{
  "router_score": "sigmoid",
  "vocab_size": 32768,
  "rope_fraction": 1.0,
  "attn_scale": 0.125,
  "parallel_block": false,
  "init_std_down": 0.0587,
  "lr_head": 0.0153,
  "warmup_steps": 320,
  "batch_tokens": 131072,
  "steps": 6411,
  "dataset": "wikipedia_en"
}
Below are experts of layer 4 (counted from 0) of a mixture-of-experts language model. Rows are named router (the router's row for the expert), down (a neuron's output weights, with its number) and show model dimensions 0-255. Each number is 500 + 25 x the weight over its row's rms, rounded and kept within 0 to 999. Numbers have three digits each.
Before each expert's rows: "raises" lists some tokens whose logits its average output raises strongly, later layers aside. This comes from a sample of Wikipedia text that the model never trained on.

# expert 58
raises: " of", " and", ";", " by", " in", " on"
router:485482520544517563476510510512507501532518508502504586505502537519502478525502495503521517494506523482535528471436514502512533493498454479513527475496506514520510491483488489527509466517500503473544474503498504463492489486562512462508510510537436532468526497469503500470485528534510545484535508521518521522518474501529513461530498520497492531493512493462511519490474518476512511505502504471527481474440524519458519481487456461508523494455514495438497539494445468519482532495523484524477482515502457477491526463502489540509467533505477510485490503495490517512505517515502534523514490493482483511494516482459528510487537513497488553506512496451480415491483509517511507472462478493505534548466509531544502522503488533502510523527488532503517510480517457493460463527485496
down0:514530526485483498525485490470498497474526554495537493501516506538500516534488482484517503496501476567461462482457525469457529549551518482504540516497510488482509513526505479503526492490529487511470495469467491461523470482456481504496530539515465494521484503519533517482517517490543511492484525466525505468516469508493536466509509467482493519534514517534481469487490513530441490501497517496486501489510509472507515507520499507568534513501521519503497484463499540513478551483503470454497516446497496477537511481466510471504514526547466506490503487503517487517535456463506537498521451503486471427468494454490457547466495513498477517504464508528503486496507504561512509442502455523490466557484491519521456489491511468502509524496473481501490506492512477516487521545506494

# expert 44
raises: " the", " The", "\n", " a"
router:454481479495498509469526478489507510488514479495519501524513540502514457508530486520487499475512496468546525470502490519464492521517460497508510474498517506484514474477470475520538501486488525496544500519504505514505483484555494515539477521511439527491492518487497512471468520557526500497533481486520499478548478532512515457532482496466559514500539499468521506499455510498468501518500510486489494501438514532479499489494502508499530502483512500489500564531477482534496526512520491522481524542535478501506511418477501527515520566476518491533524498479532484488491505547507501500511474514462490485483506469458502503522505499464490532460461518468476434475440525454543529512501487559528500527476507521531473493498497489537497483532504469482532489475527493531450480506535500
down0:474482553542470526532498552499508496539507474505517534484518494466519486510517493493514499526512496517519537495504498518517523496530510516471497536520485513466486518537523532499527460568490508502497480533498546494492489486464559529513531516455478534532494506527498480517484466487477510524512455525526550485469507518519462510522533488490489522527465482492481477461516492557526509508496498542502534520514469476506493496487530493495550500469507501486466514479501458449506456472499506502475527439508528518497497456481473484497500535508478494495555470499493534492515540479500466491472542557542494508488458447496512499526527482510467467449502488489505490498485518512553484538503477473477463483521486534471515490512506483507431494498497540508503500539501504497504524504513455

# expert 51
raises: "\n", " However,", " The", " In", " He", " It"
router:483441523484469522464479492469509496523521489514527515502514523538491466513516472516488507496478520464545510450479482459484505494483481436531468458493513503501522519443509493557533493478475472480523493483477515488519480460543527484506466524501462495488483519464498520463489555534523541454513501490517494487517512535537515451530481504490501536511500526478506501500501499466504560496480514486522510497444511491465513477522474496500511516483491507486478526488526491521464497491521485508484504548532437484496528430456506548525475515471503481507483515513492467522489496517500528519518510500462504509469549479470512511495512507506489546500508535502490457498475461478557526501508489535510487505476478504540485530496480513524491490507524507534541494448473494551452505492514522
down0:531522515476506512479508525485499538503501513472510538518517503517531525501490507479473461507530499478505543486505492481510554462463524486465501497548527491501532484503486480492518502474470487526508514490519482496453463518483485479473550501495538534526468514535527495519492478517443478480490514545470510545497539517489546521490517503484512480520494505465547453465487495501522538533518507512503519492527543497537508524488461479475447532491512504521479558517523474459514470506467480453500512474477494508502466490528484508499467469487524489468500486556524508493499493496504437511495478511540485519540486503501516511481526529541536475473544515521512570511527492505526485508463494513504497568511493448515452485501462510492514478496486540485486474502536504499535469493550475

# expert 48
raises: " the", " a", " his", " its", " an", " their"
router:475476516497504540477501471476498542493513500485522518463507559500530491482498510500487485489480505446529499467484549490481506518470487436511507488476539509486504491416473499549486469516434509515515531500487488510482471509568510477509510494504421521485498502469516510483478547547512490498501510479517550482562478506538516502520476501486496506497508489495538483511513501485463509503493511517527499521432536522445535470479489486493494473498485493501470520494496532550508497504504484499485479536507440513517508447502496495492484518457506483484513526495512495504494535457517511529535474495457491489469522506477510495477488486481504491515484523477469451503456483530516488490481472541501531504522496486555528493491469507530496511504504525538551479463489509549481508521522475
down0:515480478475485487479542474522466496510484481487531521499491512508518496486490494493487479513527495467485536486498513450532487513526508488458527529505503510496484453473506486478456513542489461536508540522491463515500516527513547455470474490498471492536530486466493475469595526515491512533494474503558530507495490488516465533513472518526489456482450539574522501522484495532495513510485497494496510458547505427526443488511469478489493479519476458495494530479482518468552448457478489514490467515526491509492469502505503497507528510507492476504511459530547558505463507473510486505538493491465466480492513474472485510503487462494483497464510497502489492452491503509511505511504446513476480523528492496497510497477515533503558531478489510510489485468509478481509483472505520

# expert 37
raises: " on", " in", " at", " by", " the", " a"
router:510482460500525547481512509494493508530520489494483529500465499524531469497479475516456489480487479492538501439512497488502521478500517474551490499480540516490512498476458461531511492505490535526535503478472545500492499476582469465483459520481442522481485510487485515491503503513525507498519526521476510495510511519536502459536497525499474500487497495505484544519496480503486512504504505524492461493416486509416556467495500468524521511496486489477489516508451487530494541503516501506502481526541476471461531452473519518476491512492516486520532496454509463544487481535485484503525517506467471477502559488500509509508519502486499525469497511472502415500486502505546469533488521530498519506523493471525523511474487518502472484520504523524535530472459493535469469499507514
down0:482529480519514471516471468506480481448446529495463519512496456554537488497448501510521483514524476508489517505491508514502537494487488511476499476535489516499526509506512524505468505516531517508515484472505512479484446477467472464487467495510523491501516479499464503485567503515526520478497521486490465504534492486523473487473504516508511547503495524485504532487485484495489509481483545510498510490484491502485512496466507474467486515521476495509485485487453496524502516521533523502501478536528480494484479515511542511503525491451526522540505465500513550448557480505499517504524526468484470479459400524500468492506491495501485462504481459515513522520479517440511536533520511481428465509491567501460512475511499508522514527513526522537501540558512469469485532501465472

# expert 45
raises: "at", "ar", "est", "il", ".", "ur"
router:477498495532505525475524482494483547540506470491546586518493503520537464449531509542506506452494506446554486454497488508500495480479473460515497487492550521481539520460520507536547491549499491488531489504478529493483496467532503490527478499516421511485511510490542521495512525517507539508504534513509565502556495493499493490520461490507512515506513496480498514526503528497511491517518530496522477514469542499458518490490490480500482504467490495481529527512448493500496487492500501514515509515518436467490515470502493509513491521462502500477521478463494496534510508483507495490489492467404469494491544469474512508514519492491525544498514526472459470509466459443516537490518519509485519549484493508502496512503480497481505526486506537515492481460504475504485486503539481
down0:520544503514487468530494474507492534499488513536468473495460540500494512452478492517485474514485515497479538482525511530511495496485503487552519490488506547506542488536502508496512526494513540503514512546464501483527477523467522497498464490502513534511492506503449512492478518511523466443474532481435461519481465494455489483549513537488517490467511487523486494535515491517478471507506525508509536516479513489463502510496452535495521517554493481519472524481492514518480492518471494504520483566529486501510555484487485446504533492523472474480502485519535530521485494501538509513485491513445515529490452489515492540558499535512470528522471503500542476498497472509514470519519467493510491479543470510531453509472482526479547459532493519501526550514495487538516548504456492

# expert 55
raises: " the", " a", " its", " his", " an", " one"
router:476487516511505592507499487471496538530517499517518495503484536486496472518496514528522515486476533481504524476507503473489501510514479484519518454493542522494499513444514490528495511503483502464551497491499519498506458490550492483521470503512422506499518495477513512464525533540510534496484506508521525443558508522508508512533488487462461508471540507468516509498459504484477514518526514504524489494424494515439505493501461504512501499472526491468485559533508510499501517493533500505460488500502450491496562455488533517518462487511524482492502514486553499530506537509505533498489468503480503501493516505495526523528515507528497526499492510486471425473462484477473494520542501544515527511478508536529542519505504512482499462556525518526516500450497513537522475482504493
down0:508506473523526487543524512457440494494482482528502593464481504532543520553501495504489513502503460493497511497519479483496458487506489493490476494500467504489513523478523500519505480498506488480501514499530464484515572498483466482531508510544444515492481507483464477514495531485536513516480523505478546502505509454479521509493534527509483518481505538464498515506448518525517535505475503508471469497491462485462498462492508494478547523530563508444508506493510485511507459476513492495529522483547511532500520506469511476457465451548507458473505512463481506488493510518510519512523482507502482537469468498470519484561495491482493476516479513532476471497499531510533503481478503538515528522463494548467526510531519487485479476517517532505476443501532532524530532498520515

# expert 8
raises: " of", " in", ".", ",", " on", " to"
router:475485486502516580459510493506495520510523524520496566465482516509534468506502505501507495478491530458553494457464502469481525488451469487540509491523509514494494530488474498554510463491463491460539501547485493484494516483558512481530489491529439525499490513490514521489495522541522497461496483515508563497511503502527516483514493507477477539535514508471505530494498487492473539526504517486510483496472527500458522461490481477512514459490487480499461551489461435502460487515502515534485501562517454493498530473486479528475512498466506488548498499517503506503495496500500506520491501489463510490473535479450501479507505489505520545474465488473515428497449514479506530499517478508491543545506483532524483534515460490516498508499486514534501528459483470494496475485526504
down0:481478464471502534468505489542512495467519500495516510519503498536474458505512518505524474498512485468488538458516486477544476473503464493490460491532531522491446491515527493482480537511533506469477512509466492455471554471522506541527516491546480531545512486520458511501539467479498454488504481498463561484521520506487507499507483510509485475493492536502536536502502513518531496536496476504491515508493538506481402512475498519507492504570492489458505502498525494503489500502511497568481508517487525507479513495510466472508500460523530509529464503525494489523471500501511483498504521503504536526515502501466521425582493467526501524484472477508510502469537503516477504503517490495458502514535547487481478513499458491483483511524485530472506495512496477444479496497461463

# expert 57
raises: "ling", "ating", "at", "la", "ater", "l"
router:440479504476495549506483479457478501502533499528510576486473487488487499530512499511481493506520451452508528474464512465466521483517472461508503487495504514462518508485481519522510469480478491512548516496478504485469478497551502525505471525515438490477478504463501496461494534563525498518509528485470529505529481540538502500505478504486492521497499518477499478509471496500485537515499526526541472494452503473477518486500479499516484509482477497487538535483476502490504492479484512498486477509561465478507572492485543497505512519487517483520515495509512505519486478498520529521490508486377473470474560522464532520513491508503488532499489559472487492491453506492514526545537498548476505520500517515535500546487489509513500501519501516541500495488502480518507481493538501
down0:508521490505511505510498484473491516546519529466493479470493469458469521471553465520552517483540501500519512529467523450534485522482492516479513480492494520504472497495473538540481518539513505526484508480487521495493522521503529482527486533510499514515479505482514494511501456566455448508533496523462492527507513514483458512528554496488510475526520457463463477489480475490474477531495463521598511486476511510485535465490533508507506495511513468463504509527516507532533462494467489488500457506469484511528499531512534497485524489561544525525457487474484497517479484505467529458467490519544510510503470507505464525532519532510519505515501513508536492503474450506499507502482542486517500468503530468514498497505508554530524496536517467490473521496498495487567493478518482

# expert 63
raises: " the", " that", " it", " in", " its", " his"
router:465484517538505524451465487464509511523543470490498542492494521495498486524514516498491543482465520458526494473477524491505477516486484475543500518531491495473508543453488504498518493475504466498544490512478522510511485503585500498536508483484443519461457492502547518511472497495511523500498527509524521497496515521522504490519516501514524500503506496465491497498504525476506542515516516503512462505464504475426533486509456461518520509458514476486477533512438492483471507477507488543485469524511452513517550461495518512493492562462498513489528531507479461513462522524526513527500495510461492490457534476469542513494510488481478531486477507510465435535490509524543501516527511504522515491474480534544500517498482491499449522490531532535499478483463512522489454482524529
down0:521507499501521493514491493511478486496491502446495484508479496521518504525491511496501518524529516492516483493491494516483505472505535473511518509486496488503452486497534476515501520535467512524486474484515511478463545497505452500478531511475498504466499489518493525526521521493479504491493464464449486497491478511469493520514460509484472489476546450558493522494474514528494485512480464533438499482478534490590498457485490522448539479516501547444479515497526496457503462530534514494519500535489535531464522519486441480442508480491567464492518482483527485549529536489486490521521462560517444507525489515509503482480537519508488463561534478510492500535451502521503496525534486497522505493472481486467506490503503530481498513468476542541506512474519516519499514515499509

# expert 24
raises: " the", ")", " he", " it", "\n", " she"
router:460475514500475499510487488473506486531506458459507511508522539500507484510529516492467523476462506450528511476469491493491489495489495431497492471519541468511511507438503500550551486494484496503527510482462495500484463490515494475502476532520384502465484497486510528488504530537510511475517485530497498513560466507497518463539476503496490532517510531456510482517497499479483536487508502496536502516477493505455532479487471481532504483469503470495486558473450457490462518512503483516504533509508474471495558441497480506501477504503494471512481501506541486546492519542498523518513510505474513511501557449459488524477510507486488502469484542450509466488497501468540493518504491539486509533485485500498497560512495475507476524490508484513530501481472526516499469506522475
down0:563498521488479504487523511468525513503516552538520522506513494503496515509486492504521550516496527475508494508504550480453490514512495531532508547515537455461496511462482505530483519525534499478524488479491481504496481475506449494472516449485474528548530480522504505498453471453505481475500528488497497506504495530461489449483501510493496514530538548515528530530538475466508447491484516524544510490522516512512524462580478456474557461475482523535509516511535514504534483477508518483499518513529468512476509517509479544508509457541492502492510502513512474484509526503515471530498479509476505506511497535513508497539545481472479552482529525498499499573533482503478517517501516504520493488470448530471539509500523526486494506482538513467462502512535513504528508484465497

# expert 18
raises: " the", " a", " its", " both", " their", " his"
router:413494518518505559490497512468468512546515502503500496514505554509510484485500462507517513448519512478555504460486509500458520522484497511499511519490540514484477510438504481517485429502502515494538499495474515516522467507516491506515503522540422523485517498517497508487496521560512491473492526525470517502511494549542528482530496497504537536494509508489504511467463506471498463505525529495519514544475523502457511502510495457503531504479509497493541517500519484510465525513517483519471482494530443475514551445497521528477476536467536543510518497504513480520508516524514503493473475510481481495495550512503474529500502515508506561500506551485450459493482490490552503500498508487449493506517509480486499511495489505526500515500510563522532517473498473557470481493505492
down0:486490496494503522512489467484474526521465475529526565484493480443539481522504508484535461509519487462494495519489463460521551506478491498437507499498479513527515495528479486522480533509509526524505517500436447525527501506489504512540466464511557507505471492529512474473585493488516518455478482531542515468506518522480487509518484532545525480489483580493503485468500507479487472480542513481479505475497467513504465506468503559516482493502518526527502474460458502532516500504494465490498515511475496522522552533504467465515497523524473500500480515544456527501490514499495477538521470527476505487487480518511491505501471489514473501545504499519443490502532496515473503472502489487514509520504504510464496484497504494517526536488510507517542467486506581481485498505491461

# expert 25
raises: " the", " his", " a", " both"
router:457465522487528546499485495501508520531498497480505510498501532535507498523488490506474496483513488467569478476477497466493494491500495493526533471516534489488490502452478510522481501518480504480540500474479528502491472479528531485501524501531412516486482504498506524499516506521472469481498530508461510503544486508540498477553491495491510531507485502477540465503470526500489509493513511511530497494445511478445536468478467491509520494482468465479504556534505463500499515477487512512496490521510438501501521475527519527511505508452537509502455500480551457518483474512536517528525514486442483466502553475462509518515503515469511514491475543469501449534447494498555503510491499528498496501478519509540492493515454512501542505493520486535532529442494469540494457469519475
down0:509536491502519510420528500491484484480486464457502487521507569499494475522494521506561506489541493482503452512517584530516523481504501476491522530474494485562474549500515502506500507478502488524531469491483477511495508479559536516481514442520498509509510468434491461480542532469479506482495515473468555476507490464495501474469510513529558513507530493533506511500471513529488489494513517496518533509524493475546525483510435509467476495494502491498488509461523485516510506481491470467516479485496470521471494506529533489481496507498490502508498503510546504497487484461516467501478481522499478475487480480465495474493505537439527521497484472496477496518499528460501481491504490513504462546524476504466515467542508456511565471514545487499511484485507491477486501462482498

# expert 39
raises: " and", " on", " of", " in", ";", " for"
router:438491520511526554475494521465519498505484464511500591517516551528521467510523496534492487468517522446554513470465484475494481521470457493507540457471536515503518491494471467533485486513473521488519504511450488518506509501498500488516510535511431509467512510467497478504501491526514515454514479499482537472526499536512530459527481487483497483486505535472507492515475530505471530497523517500477486494436483518476492480507486466524521540525489508484508530499460458481461517523508498498471505568517445483492514463464516536474458537506512490500492517503496489529489505511490554507536527483474514474485558508492502501526502526489525490485497531495499448523503526467530514506488471538476512510478514498538522531480474505484488476499502522511537492468484491506463481481506475
down0:457471502542525468483476454469485471515523541487483503494528492521532508518480483514526524495480486526482515497516481524467486494465500491495525508492528512522509495534510519507506504521487496490480514455494453485542530473491493503468531546514516562475526498491438507492444549469494485519466474519504478497429483534451524515529515513550491531474498486493523482509523521507518475462525488554492471497506509488505536548481462515528467518513519524520490515453556527493526487476451539499516505512502497480512463504521481529489461513518510484487512538536467496533476509545447513512527530541495512500531515509504501503468478516512488524530469521534508521506534544502464452519477506512514522464484499474496461499519513462532488471500497445477547489519532496487504500508495508

# expert 32
raises: " ", "\n", " ", " K"
router:432484506521509491496508473497527474516507486476503508506486515470514497506526455506499501436510515497547522471478491485501511513461458491525514463441521529512500524479493497557522502534498512482518489513517501476504466469523489478491483506489423538481516491470522511470505523530526526492486490490530513514537505520505509497521489521484498520502459526483472534492472500472498552514545551501513510500478534513457517498492483479516498523453520468493474520492431499485488511486490496509475492539500461468467543459497517507521489519453501493503528522516531503489493488514531515545527478463401509462491527462465525538474501486476490527499511508475463435508466517506548525499527489529481507527449504533537514520501493488516496504534516511519512516498482472532464478496510501
down0:499474531498464506512494468544516513528503453517539443484507479481511515524493509445481498504486482522517494514510516532555528510517516459496485558501484504515521479516490519553527497461531489523529489521541491497511486513468490461455516474526550495497471527475467493445506459502512549486495496475503446499474516529500485503551536506521518514523506534515493458489506488463475531498519516551500537490502476536509476484480532521474498507578473516512449469512552479490505509509462516486518495486481537519548484487534493471514499477506500485432509458486485514530485502498526492487498471462521528474474489533507470522497500484501464519518527481482537507492507479501468519515501489447495456494472514505498474476497469487527496533474513439504486485496513467486476519483469512

# expert 62
raises: "il", "ir", "h", "ing", "le"
router:454463537536503555475523515500497546494500471485508589497504499500511458493521488494519513475499491469534510458457517486476475537480467458520510449502526507495495504430498459542510520516457514505510506522471492515522508489509499485533495527513418479495490489490508540503490512547517515493530545536481503528524515518501528466492478510465524518530504535475501525503475492547490510497515518496500482485446517521469506500507463498507500505476512486481516533513496505521490526490473538491487474513512431498521546498479502519499489512466515502512502510499493462535537509509519543490500496520398483462501500502480525488499503508464476518507502532457522477509492503497538501513505499514501516528465498520490518514491475458498475496501530526532495526433483483545460479505519504
down0:463548502528512493511537509491547517487543505496510451494522491512524485503505477529530528487543484545530489461503511535509521508493487469517522510514469505481483520538503510525513543517517464483490444494479488485503501522503470545513515475519576489510510481477507502480520523523508520491512504500485492516452478509468513511442476505521520451509492502466478529549514512462515514512435512489502483461480490487469544478523521508514499483502536511517455465531518511509525500524510543495532548489504497514460537503511503448463497529504503511505499509481478512475496535495510478507551477477518490526507490537528492472529477503536477547550539503492524438512549474461464540496518511502451492508479499532498542539539537510511458503484515486555488482477493518486510500494489493

# expert 52
raises: " other", " its", " the"
router:461502542536521505469509512469534480525512516506519511500537504494520493488519492509468491447512488472508548471504524493482487498491469480542492483461539508487534500481485476567495488504461512471549515505467522501488546504539522489523495506520464511537479492490499507493524511531550510487502525488515538489502512508519536473486500507493502522489504502490531536492518473502499508514512524493534520522433526505445503453481459483488539485479469519486509508486416478504488497484509515498472494496512470491487497401493545533552463503434528471483501516483495502529483480496536458539511478511485474476503551518492508528478485509496508534474484504471479460499503455494502515523537482532498519525492509537537480508495512492524514514505488523506525527437485479525466477482539494
down0:495481486521473512471499478512533526524523496452482451491532522533471466494452502496522483473515504490482473482519477534493505499475504494484484492471489470530539502519514522513498499481515515512512525444504509536503503518491501511491514521520502447530519542521551467511523524474504431490520539466471479509519459502473498496529546519558517517518510444523497456501536456472487511509513495518518506449494478536520475525523515520516497482499478485524486471478515516545503525460499491527455496467510542495461478485496477531481536501539498516506441519519490507496502524517509485488488491483520520518500497452485503497460518540478533527516483502495472501460521486482491495481503551489520511535487494520509456494508469462499479471455518488539544459488556483509579513496541477

# expert 26
raises: "-", "\n", "|", "M"
router:509514491503529541455507505469501480551526499501490534513480482521517479482485472491514513420472497465549483464487512480477519538501492470503484497469540512477496476464488493511483481496451474477508498502485484492513496475563508494536480523509454519499513509464499535483483523556502511497504525532513502501488465516522534500542493472474483524496505521476503484471466512453501563521520511516541511497448537484471505488499474460492498520470511513483556524522455472504463520498516514495496494517519412497524487459504508520504489510512488497507495494481475480547477510497521515491504488504428512508486530487470536498493498500480505535467473514452493436474477468484520546501497464547496515493493505529513533511490467517493499496525489574542505526489504503490464457499498514
down0:451442530518493538509467498514520512498483505508503608501500617494491501484499532497503477459503517512502494498530476492508504498486499486493498500483500514500512500460511498496508518498475511538490478521520508483480485488503468476506514502531411516494493512531500514475533503486493543509501476479490501502519504501546493488512502510499505499468478512506507533509513507502480506521515497496492500505485508501355529540461497538523499482477497493492472520505517504527497467507464462528496485510481517485505554519472526499478513506359495491499516481508501504505497492504495502506500490520415510471503526489520510482501506500498512493524510507509472468471482499475509492496489512504499493486499490507502504518507492507518500508491487453513492502484513464519495491502499472

# expert 56
raises: "\n", " for", " in", "-", " The"
router:459520515493498523476499465493515531545528489494496540534512492489481472489503481531482522429518526437573503477468532478490515514501486487534507495463522498478506501429472467545516468501478521487527522496480525517482479508527529490510504477524470499486472502475494502468505522507504496488540514518490524501508455539532499490533503514484511520512485499466518486488508489505498523532501527489512499484470490530469530469482448498518525512476526525504522550504481495504497500506475507509531485555506472468477486417491522543495473514515508495514526496487489453483494497506499505513497523505404494489498536522463500502477500514494494531504504539488493440501484460498526515526495492530493531531508521510555501541469496499494503476528527493560506494431462491507470480509547507
down0:577502496516503497505518561479485495484486484477528487476502493530491498527497507495538488532517489503521539469546493476496518530495457510506458486520505532503486490534544523478530498537524497462471532519470503506493463458508522504538502474487522514475492501472522480520510538518481498503518488494470549498493516501484484502516485484527509515483506495464504494511490498528513507491506520492470522521515503505444530507447510531468489526525534543490478491458457506493471497469528494500461505496504477526543470504504494449488480495534547496485477522500512496490505537500517503488464520505481498538468511490494566444500498460527526486458421533513513472471467469436490498461505500542541475486490506493445500502504530457476504480501440533513477491534477529535514531493482535

# expert 59
raises: "ren", "ald", "ats", "ush", "itar", "aid"
router:468496503505514563518507482466508494519527519494527570478480507490515499523531490500468505479509508492515495459486481492498499481515492485531484468458514512453510508454498475526519535527478476486510503498477478494494525477494497469533484519476452511472503534463505500479491517531524503483526542505522519496523491502548509477521496495488505514490507518469500490505467500456499546509511501509541495503476495517490531465495450457516519528480502492472515557464430478530495535501535467510508483504541435480494509491474528494523466500496502470522511506498523461512489486503474532519502483501378480481483587489474500515508496512503513489489495532448477535499475463505529489508518493508535523504511501524490490483514489493524485525514489543539570524486513472501461485483524481
down0:549486480494537482506473493499514561487513523490471515530503546524538532466459455498536522489488489487501506497478461489465468498510528529524527458485513488512475437458472541442510482508478500500548507499480563518503490514507499495514494514471471473512457509474490493504469471523513523489481457458505443532509509528515500525491517543444480530518497515495569511459502472485458530486493512453501529535479507483450510523531519506512465473487523502520509476487474532496478487513488516539525523534488491535499525489557492560498513475503489534488501520498504531463491457489518510488497501538524457478458473459492503491484479491493483517498519486531493470505525484509490517516496507514478510492493519481522519500450494565504499517523441485478496507486489515486521508465505504

# expert 20
raises: " the", " its", " his", " this", " a"
router:472491506554517565474483510488524550488526492528547503517528493513511498526527503503481501433499534510524478471501518481500509505447472469512498467472517495477490526450511459571484473518476507519549508502523517475482500492526530487505480536495431511457515503488513511493493524513486487492502520489527551509532488520555516470544476498495506549500492503479542490503496494442503519505492526485495525467462490491440516482508492478512486537471499508487557535491507479514472537495500520507511524505512425477491550471488505493510502525497528478455498508512502478517490494513503519498489464510499522501495547515463529523513522482469471521508492531474461471489502489481550490520504495559462524537491509536507518532475465517478479475491530512507511521506482463509487484503541534
down0:508496519446504503438465507478485530474496483506501501530536483543510507508492506506508501484497519507522516532535516512492522495464526435480495516452461453523528550554493505506521499515517509532521505527501524493529483469510475495500545539513553491502535524480522519480528499464480445475496498511502529516473481510523542478510493484490540497506495536534471512535500516504489500542482551431467495471483504484476475473486484523473512499471482464498508483496473535513476503536454471493505530493482548494505480516515526477479498474498493474507495460473540524507468522471553495493469480523525451499559493554529484487475523509507534499545492485470518474527466457524487529528530458485526509485499488542514518489477494482498509476435504510486477507493474491498515513529480522

# expert 27
raises: "s,", "is", "s", "ri", "s.", "ic"
router:450486525483515539486504504480495504510520505498499580520524516481518447535518458512487493460497513479527512497463515501472530497467488474504502458455546504492504533483501459511487471458502484476542516469505487502507484488552523500502488506499396499466496494452522509476529519523541552481510517511489543508534487508528508509527502500479489522532477517467543502539484528506498496502515510493522478525458488508459511457513495478491478536503505479475488545522463469522501499516505500532504492564499436489521535466512513514504505500493512508512498519469508499535484487497511518492510474503425505480494559499514509539511542503506481537482500494471489487475479498486530534473524519540494499507489482545521472536474491528549528479527507558522489504475484474491496499496517486
down0:526468517487478533477481537472509499502509484533537510492503489492497477468505488488472516467499489493517526487532495526551484511513491462545496499493522526478497464496503510525506477514469502554477518454511487512542470569508536471529526506513538468474474502483481509523519498487450499487484492522535466479468469518508505479524511501482522489483489470518514481511519500547475498539509506463518460532525477523503481434502500517452543489466502527496486468477514530483480542541485486472487532518532538503485426487502536531489558548486447475468467497529521495503508510509499514476518505523516511483479533492471506459529528488495507483506511511454535439519482477508535483511465469518488506495493560489533472546487470497475493511503535497517483483463502469540496490497462513

# expert 53
raises: " and", " |", ",", ";", " in", "s,"
router:464510504518539537484468504479508528551526496519503581507465508535528495514501488510481470456484523470557525494489493476518514503460498489499518458481493531515493513481478503497519494495470524480533484484460512506488502452536496458520504522507441510486512504468496491489504508523492522487490526507498539522525490534527501477537518467508487506534493512473517499467490498512504535495513522499519473489430507516466528451496506474485516502501513501471499540500485475522476499500523501488471495544520414485477559490525515511501463504439474494509487497462496479494483502515523526508506475481428489508458542520482502524499515502499493494475511498468477429488460496485552492482531485500464550498498516534530500551476477519493515534490516538538534519455493483497472470501507496
down0:520503474491494468499512527494537499502511502491530510521519497478503509445513440524490458495510475549464480520510472500498488520509516494513519448484518524468534473528507495494451484507508499471457549485530487518479471457524513458486453496498539553500522479485474522493481446470473472535513545516542500497470506503493524536544455459517464481442470468552514492519486509475484510498480432482488482507531493527526547532508531504480509508556527505492522491522493513542509513520498492491528471528501470500475534500516500483483480459471498518489466522519483469499532474504497501482514488507510511551466538476496464498559481509526525531456514489459474515508532504515487440520479508527493488492496484441488498516466510535512503487479507488525479507509487493531490530516493505

# expert 4
raises: " same", " last", " first"
router:436484503521506561470513499483500544522535500499511509522513500514500449529502486496482505470490504467504502477487528477490507499472466486527479507472518483496521523499501516488538460505457499519543504483539511495516477507515493481528463515500528474477497526487525552463498520521518525474515499517468550513528470503529508484512485498493525489495515511485538509508467489521491541538539502492526467478440522505446517475492445498501527522497498472471522535516462492531481539502505484477537497498540447474495538497509500505490465504482508496489511502507514489538478503517489535514513494490461494496481521477468526517519492517501481513477458536476491418499479495476534565528492484522491509517461512522545494526517455508498529496517461564542505491422485498547486464516510462
down0:510509493492485468508495488523503561491574501490503552480513510486484519519483486456526473537512499535524483477463457489489499509500496497452486471463470519499525502467492440520518491469512493521520518541429502503480516471449534525508491487501402497500476465483501477500457462519533495483518525456526469531515509523456508478509498553523502509489502496487506515470489546508479478529492511482499500476497529537563536488522470494537472457513486498506473439517496482484494526490494483518486504536521525516490512491506514495515477524536473481519466509521481506512466519491489485496519512481523542498543490496514521440467464480514471543477522470504508527535548496519507481492494474474476504505488455499491470470527524479488498520479465477467503503509511507500465512468501494

# expert 61
raises: "-", "|", "\n", "\"", " and"
router:463495519516514545487514505499488483528530485507536533476530481533530481494496485488475494467487509426540486445509534480489501497470486460540518498478517493534484524478497506539515487504491514509506492490483541467524485462532511479524517526503435508475516508474490501492509526504491500496510500473480503501529503535508502475543468496487472515522519490474495507506495509473476543511507523464519473520429516509440513441518461484504503522494517472492496545506473471497497516499485484506486476529518435495523491422497514495524484522503521479494497511495482493508497500513535501522534475477399465499493527489458533518514512463497503510484476538502461429483471483492543506516506474535472506550478493531549502507521504496510469505516485549523529496457496468503505473484500501
down0:513482497487508514486498547525528498472508513439518557526534528496501541549520516522551523509523519524503486555484552454499475512528536495499529496498520499500478479519465483481498510462494480528471478493501479505518479484477517525519526479518486551528500524454528488521523465497520505486497542483513480501460519531459515512452455475484476494535541497498479505490502515517536518505488485513497501493473478501468512528509532470525523509560506547499540471492491532508480506519482482485526498518500463504517516496480452479516435518507501507466492493468452488523506482494506526549515488488527506463480466480530507503519492481487509476504506525456489460483537479511461473478446549478461560496562510519488497470545515508507505522516462466495473500499517459521484494468490495